Below are experts of layer 4 (counted from 0) of a mixture-of-experts language model. Rows are named router (the router's row for the expert), gate (a neuron's input weights, with its number), up (a neuron's input weights, with its number), down (a neuron's output weights, with its number) and show model dimensions 0-191. Each number is 500 + 40 x the weight over its row's rms, rounded and kept within 0 to 999. Numbers have three digits each.
After each expert's rows: a language model's description of what the expert responds to; "gets" lists some tokens that make up at least twice as much of what it gets as of all text. This comes from a sample of Wikipedia text that the model never trained on. Tokens count by the router's weight.

# expert 49
router:461543442449521478460407483549489495500488560439535529462469498448561490408538426503449452559532495488471484522531473533563458550489545506565565529491467522449511468475497478540447459581499484456571420569433512431506558529491535445498460492545474512531459497531475528470459493494449529522524451479540468544458488462476537497442498459478447531444557539532496487440501497500572486512509547536448495529508486453542527489505484558417557430529515594493504492497557456507548552433485520485537505544476596540542453442471496515461487513545513539493467520525488507464453577471444525546
gate0:513536469531540500463452526511528497517521492567494473485492514548507504473519410486489471475519466478509504494544525537586500551483561551462527486475555480511533617537544510541554586577537548450536522504564480458532569467499490449473473482537546517509536465490492481374493514469507534431484572501538429511492501528531495495539447503441496534529519464504505557483434512539496557534451507462482532552459532521445514529511429506429411546550529513487459474425550496473569530604487445474490408522529472462483458496545436540494543545522487584521505552502505448541462481486545531521
up0:487494557540485493457497493565507541509523555423521578497491495524497436550467577519500495502538540417455503440504555396416496395500498494507453512510419481486462438446421452520483454472455486513474518500515543552478498535509431480467457486496434529480451546499580464543439507508496452523470468531453485491490549492490544486465500501538497449510497462484515526482511435522497406487488457533568488439461503497559477431501511475526577482518453509573508492526483542448468414437553540514526596517499479507564519476511573434549518458536487501506445572542517518434476518484480510528
down0:494550585490476497473429481533471437452462507553520539519518539416567473483512509521440466566539470454513523491456517490580453518500443539523487468483419617508491458538545503534457484526547478507505402496528513511489522502496523611508487506474496559446577545422559513495509546520510501462507586456484452506475421482559506508486473507455468551514503560460507479524554502504530502479403499434476497544506510482476536488504535493469502479515533506472510513510546437445508520494487529661464506525445461548483499492473544548410503522526540473466484494456450476521468444506495459556
What it handles: Units and score cells
gets: " |", "%", ";", "°", " m", "–"

# expert 0
router:601433531490493525530500413537499554516422512489476534475470501508544511565531527513504438448547539454526464428515523470459499437472524500484539526503475431588515502528499412496482471520494603459563439498473467585495454502550471553525506506517481505537543483516522512480506525508502535471508524508499487498574514549481444461529496512467578491532535575452509445475511531475530479504594532480528502435510518527456513459458545423574534491499559506536502479464431589465539561540527502433588524533487440555437514540514510487459473483487531486432524454474552507437515450499503471418
gate0:486552552496511547507472564462495442428507535522527527497514510485445491510479516471480492487473466497541461502408546491502478468497489521515463542527481557551550596577433536525511488440481478562439525496477540506499600532507503475496432482475480627513465425507482490388592522560472555553501475471465499466478528427532544482565508579484477563472557475457511501507460455508515506501478492502488489401561485533526539466454445513486443470430502508490488484524358465518530487472544494582441521510548506477520476498528517468449540531527474513480466482520487531476491470421486511507
up0:516526504552487529450541473497516605556514552519506435485546483452583520506488510538460535554546488523475434511549504529563524519492554511504501472489500398442419467478546496479513492500505519462523429500536453534495495356467500495444524533523496551533478559465492490539440477463502419517563435488504454487478430545541559545517554471508562418473531550511494601475507500484492486471530484475530497547454511499477511513487511457522510524512517491498523486465520465479505476601482470351545520481463510468456550502530527440544496536438544538486570490501507528562466533475561520502
down0:560525547441480517506557466491443428450496507488544540543511438429418548483504477471507530498501452481460602507524488520484577484444461497542486528531547558525510480470486469526509520527501436470490510461528554541443531520512503444523444506486518489513454500454514479537448435429420476485489495465597493510545463496520498471542520519539494517546485432467467550564464472466495468459504473514462504448520531469533555493527511531525547424468498474463548560576481495488530465532435501527443498419592471485502572443408515559529459487558499488529561503535521495536472447569538611532
What it handles: Prepositions after nouns
gets: " of", " in", " by", " with", " from", " at"

# expert 19
router:503555436513520475441434487447484496469436582463519539512432533504545512457530495559474524530493506459478501476476506485515462536476552500496600538546517541467512595485494500509504441538506538506487407559458485458537487538471504541477535483482438510577483485501494574492452548469472525544491468485488520461451526466521530422465464438465500555473516550522508464414524469535461471495427524519505478464441505591489548552516420482453512498570493544448508474468461476528512510455508509574525530443474577524574469466509544435454461494549514564521429550553541544450458578506487522560
gate0:479540576462477463452437436518484535505505521538493500443498442506519553434543501539409468531439460544502439521540482517520458442510449514485495495536465533519539488526535490516469541447535453531532549537468512494449504494439568496587488530515577515494554444540578471507441492523499534441435555503474497558472550534466479546446495458418518493551474472435460492469501510573429550501539491476473460447446523447499479467509561506498500539496561482536565539572465536460484501465587553454487516565538445534486469533511531489469558475497504516439537545518519542491547508623541490528
up0:520558572552456482489470414545461476474516519544457547458446456507530566517498533567424468574498542534480440480517448507578523467501456451522491488492447545539496531578527505503466545497461479548540551512461557497443560540408541497637518504486520548544494527550495457489518512493486500461481513498453466536516539479509560575478507478491451530507514473497436501517555465591476543510514521479517427446501575519473484441456564539561487505424546485555540481499489523490494454525552564491494487562529531486507521468538510516526504521515535471468534552490544571537474559533583528560
down0:536514483556495513532523519454530510433552490543499512533472493551467530540520527490514464534544492495512485484452479498422540499549489453484426462511565560515481530501469551535414547539471503502526501484519530445526492547470526512499576503526454481548517496543527502455526627485436509500538432506482502495560437474476508480558474469505498519553571524472478506538521451477565512483483563436488525538498554513527478493397455438426506486516510461641388524467511514542517479535477455484451525467465553462531599486531444457493610543461525485428549489500510467523443467512476498491
What it handles: Dates and table numbers
gets: " |", ",", "–", ".", " May", " October"

# expert 13
router:493525382498483432531537437485466521425452537435474512479425489500452495426525534575484468582481426551452491428505518570448492512542475457518554485476490437497572519529500416525528488550452505456549462501479488474520532522555447477496508591470513542526507485442506482437431502509485500535503548522550434514453488467530534475503534440490548433534465499507459531540503525508505439496498545526518483515454510537534564492520472525452518473535459494456477540478482467505527487433509478433476539515572450564485583514451516495503497562519539472442489463587506515416455529532582493465
gate0:527442427493507495506484526441476472543449481496507520473536540496453469527498436609516485443589531429523461441479493495530459498472457570486500550460518425477489408466521501475431565488436526538521509530523513486506456533474473533468532418493451489506479538561491495491549484578463515522515518547503504507466528503538617469464491483441515571460515531510529469459540504511525560559528433541526467561531518533593536493539458473434494539599501505509468443533473465554406460465502392499494511461523478470481501468455528520542467493510496472496575459497476463529520566555489479466
up0:498590630506464542497557517497464513489537564485564466544539509497554575447550570471417541507444455485530534508530491497432544467512549473565517481498481464534471537528501521542519464487502523495491496540457478520530541495547536493519490523495515485516455482541486482469487468461489548492503500433485553473575497512449420571484548511530469437554446474522494510494493474481449446423500561463436508474462503445387411506466558516531517438455482478479512575462539478502598499520536524532563494556473540528525479490515469517452539546553526543426516565465531506538502419463512485475
down0:540491520511510459516603477476446480538490576542441429472467518493471521535505511473511468413487527451534570464509554487490552459510534554519477511490569506532510538516599514556436469580482521556454492495467506527554534461455548498464460489506489525465484487487495499544530476532408395531448504504512508504517508508419564443536517451505528481496472428472487539466495495548466535473532518546500544587505488481445545483507492461543480529498467525457556437463541481487500437558486522419572482503524437495434504498487573495490506445473565523486542497445493481589435464559530402482
What it handles: Table cell separators
gets: " |", ";", "ly", "-", "|", " in"

# expert 4
router:464471511482423476489536479474477516528502520504471557490539493479552413500469503538469489556515498509498499493461536554477540557496528512410474492465439471509444478491440489420484483488461510512507468451542550480549517517545425446536551462409466503490484558467445498461428481557465496463527482432547478452435574479515413537449483524489482515518547418575520471532458491489458463438521546555533560481556519488444558460447528450490507503529515473553497495435459525524502608464550492507508519565574513472551512532447481540535524524465552425489525425488465514557576519481565518508
gate0:566473517546480497526504523547485582544511517510465444511513435447512523427458405537433510444479460451474465474514494506471540456445570465538564493521498521391452448432494535520503467553543518543558464491522518492458447472557491406459556497506520552555506607531489548537491486541458434443482466537511489563469543517466526514506502529446466545496449544539502518462472507422518523498413489487472491543444519482503483499591447537458550472491545508522465434523489558574467458482425523498519513485493529522505476508474523473467552528547486463494543488456446602496485465493494513551
up0:430540473517466515493494453497508434477479487546516515567531547534486528559495595430558483511521523541451516476525448561495477549541386540489492523475489547595498645518519479456537523501433451492464561509525502495536436469445418531512480493515467484455526407472513441487533482458531555524426408491483526477567464444534433491464462529560481479536529517487465459442533497457491478488563462489505544474503522473526479479445552482489521568514427465508550510558451455452476492531535448515522496536578517472490470520525476532515406495502499513519497487505564477471510546497521459513
down0:503474492587486532504497501479472520571496493467556465515530499488521561541577440481489430607456511436515463570528488482441524500443504538559581512526537529519485553515502469502476451510457475477448444500459561455512525547511493460556443462471514463445488489508518487496478555494414492507503478459464514564486487495458485581537489512444517548458466520507462519492529588573447449511492527484554585542442455494553566477427448490480492521500498446504508546478565439513479473429520549471480485501504438499580477561601411567517488463522514500511463449460437493515493561513483483487
What it handles: Noun endings and placings
gets: "ent", " place", "as", "or", "at", "s"

# expert 47
router:486472488528446461490505465457492419450548520465483504567496496459473426448510522579467444490499506487462549489506501467560494562556470529536499513453509485550498473551509484456517536530543520522507555463473484524490493468577442417542550556450476513507501499489533457528442510576455447508523437515607544459519553467432463481473538545489570484450495479493502546466460537491452545437540567495508537522534476518458529446452430472455594500525534489516510439421458474520484539423555465476433517554513526527562536493483495507562574551420543428522491438514545476540527507522527504512
gate0:516523427498509536448459475438491541567448515504596474508518508549510471485382473523421548539471517463575494490432480518474497531527487529487481455517424549539531445567521467509605486474494491472511527475499457492475499453488509490536474564498521553508545483542525460468480474535484496470461555568540531530428562543422502502479519522487465499516466482523588499415515512541447541540453533520471568553506573496514518496483439503483484478509537503437601532505558476508558503515465475484405501470401440500393472475472537506549504496461466522523516497513551554499554477467496476539
up0:434506492504526489516465478506552477535455533550475526454502419542486486418548418464580522457488487495477464520588464528493479442506571500485475597493481470472527502490610502537489526560462554516501520523492516471477540518462605558511553475480441463545523463552547484523568510567500491474477528472477454444490454510538561513438523488516491495522490515542466480462476515519539526508528553516505476477475458561537530623448488560502518559541531551448547471456468470484577520452479562588498511527482428509499465546482444454472507513503516423514486576486504479553490441461450466472
down0:480480523491476506502513478482567470443460560482548515533517497571478446519507501534489506480479554511481543496543549496525531499524545481497479545480508502410557417508465551484561474473434460555544507450493503531480454540478484499533483475463419532465500490475599446551454474476472515492532524505575521603537522549466440444495492531484472490552542490544463501524454507560477478505469446515475417544363522435481550536488463562419504536433487478556510536580467487514493515434534503571435516515565521477422555503496513484507461459470513528469559508491543492470538555493606500500
What it handles: Word-ending syllables
gets: "m", "us", "id", "um", "ar", "is"

# expert 18
router:534449594491462521469482511572532474506555450482582516472558462552475499468566492462512486494498483406526431453529431494538572480537485469542531508485518474461491555467490550560415540478509528441577498478479539518515477549542443414463539501440498540487519426548467452562465578559506514491483525526445465526486557517481477476503455481481546418492446478462487503503571471498510585458489446502505551535428546510505542443535559464498521454541465508503519487503539472526468496406454537540509507520515497496519519500489465456488556460438541540500477474399518451573535551488489476531
gate0:531444431540468491526508441456480513519525505525487483496517507457499530497525449498516519532494467473521549597506523529513436564481538489457535515558539485488532517544559523530545525497576594487428584485553489518528511519520521501458531478441449491492534531492447519440441442450431472492494468515516538498506445503534469571515446493490508449485459553550481476446480448477474464484454522482572557508526579492492516459513475560509430503559489497471471542543520499541474548578545470536539548500556515481492430482629471480474459556521422616540514512465455530466555542515414521536
up0:525484520470487572514504474487508476449507495491523569466543511459508541552548528480583490452498450489483562514585502456489494554578572496548443507552525533425528508466587528476555533523501507524445511470497572470499470500508457511470518553544430532448572504482512534460559515485510450514475431488534532521494510536503438553538495456485534435540448483463543425536592485516564560530484549466442456473479533459494444440517506456512418523508507453515500516486484511473588497538556536464503524519620465468448459438460469489483537564495468502471502521451501581541549542523509556537
down0:524502557403504570430430527504577531445488463501479460452475559446462549550554491530548507450557455511455467446528458495459495484503532514491591560470508525530636578532430525496418500496541527524479517528470546538511520481443486522424503514492486568492540561518493505453560464496491497553487454550523505463453481515514453567508466534524506473561460522552523456526481526528506493478565507491449501565487516567488422446587438519537545493533556490499508482496516500421559543513421476482487587472465456502492456510443517519454484512467497479559447517472474469493495495513487523531
What it handles: Word-final name pieces
gets: "ng", "ia", "i", "a", "u", "on"

# expert 2
router:594447507478480538520514422519498526544463490468494472413558558516465496510540460462514461546550539442523491464530527505479461482490442548517526523547513438474478475485460412520477563530501524501498468431516479514522453498566570544503495469548530466518484421434536490465498469419518461481517529477571543492531506491481488467475435471489500517535535571479508514533558518533516546494531461482514521387476511523555542470489437514579494499474509502486519472466423428501527518537465482445516507526469489558451471492511560523456464473512525516393588501548573405474491468568465479397
gate0:578538398524496534469482526548549456463459494430553508492541560501539486464517471504466446482556513523515506549512508496509484589534490531490473519588519450567518520497507558467486516611498514486433430492502492472466514519421499502506525413458568491506512491422500518513496459553499433483463519469493527558452477486507498498502506460587412498433540501526494452498483500559471437450436505462554554462567528574530451491532534507485463431553479477407482484457566514549465473474456547488479540494529521500510559554449474488489441402476461487480475521509537520539529480484420503513
up0:471483515486487487538459466499409500521393485566442466480477454513519542514573602473494509532467516495467476400491465472532520502510551506486455463505448504475475491542527452512456502455531472541531518463529509528561525487576511494438536551565489533504556601572572519519484472488510463521545476544508476444489560559506520507485487462488501469576499550479459500447540459439540512539516478512464487508482507438520607492456474488498519563485492479500486553544417418437502489553484514471490466515535534452481439472567510489457587578545493529537563493512492473463463521476609462466
down0:442510495484463507459516577533515507507504503488407457459529535489468473538486529462542562542519447483512499536507406523499506526570483461513511534472556513470517440535538504446497529487506473481497522487564483453486546485435535418517563454441494463519473475486490507584466520500479548479469475525463470525423497493446567576508475378460505518389537547461499472450554511553491499474525523438501499543460485476479513561514503512473509458493558412498454487535495496446508592422507470554452508471509551430473517477491590549586503478484436454551486434568491494484518571505520464492
What it handles: Prepositions after verbs/nouns
gets: " in", " for", " of", " on", " to", " with"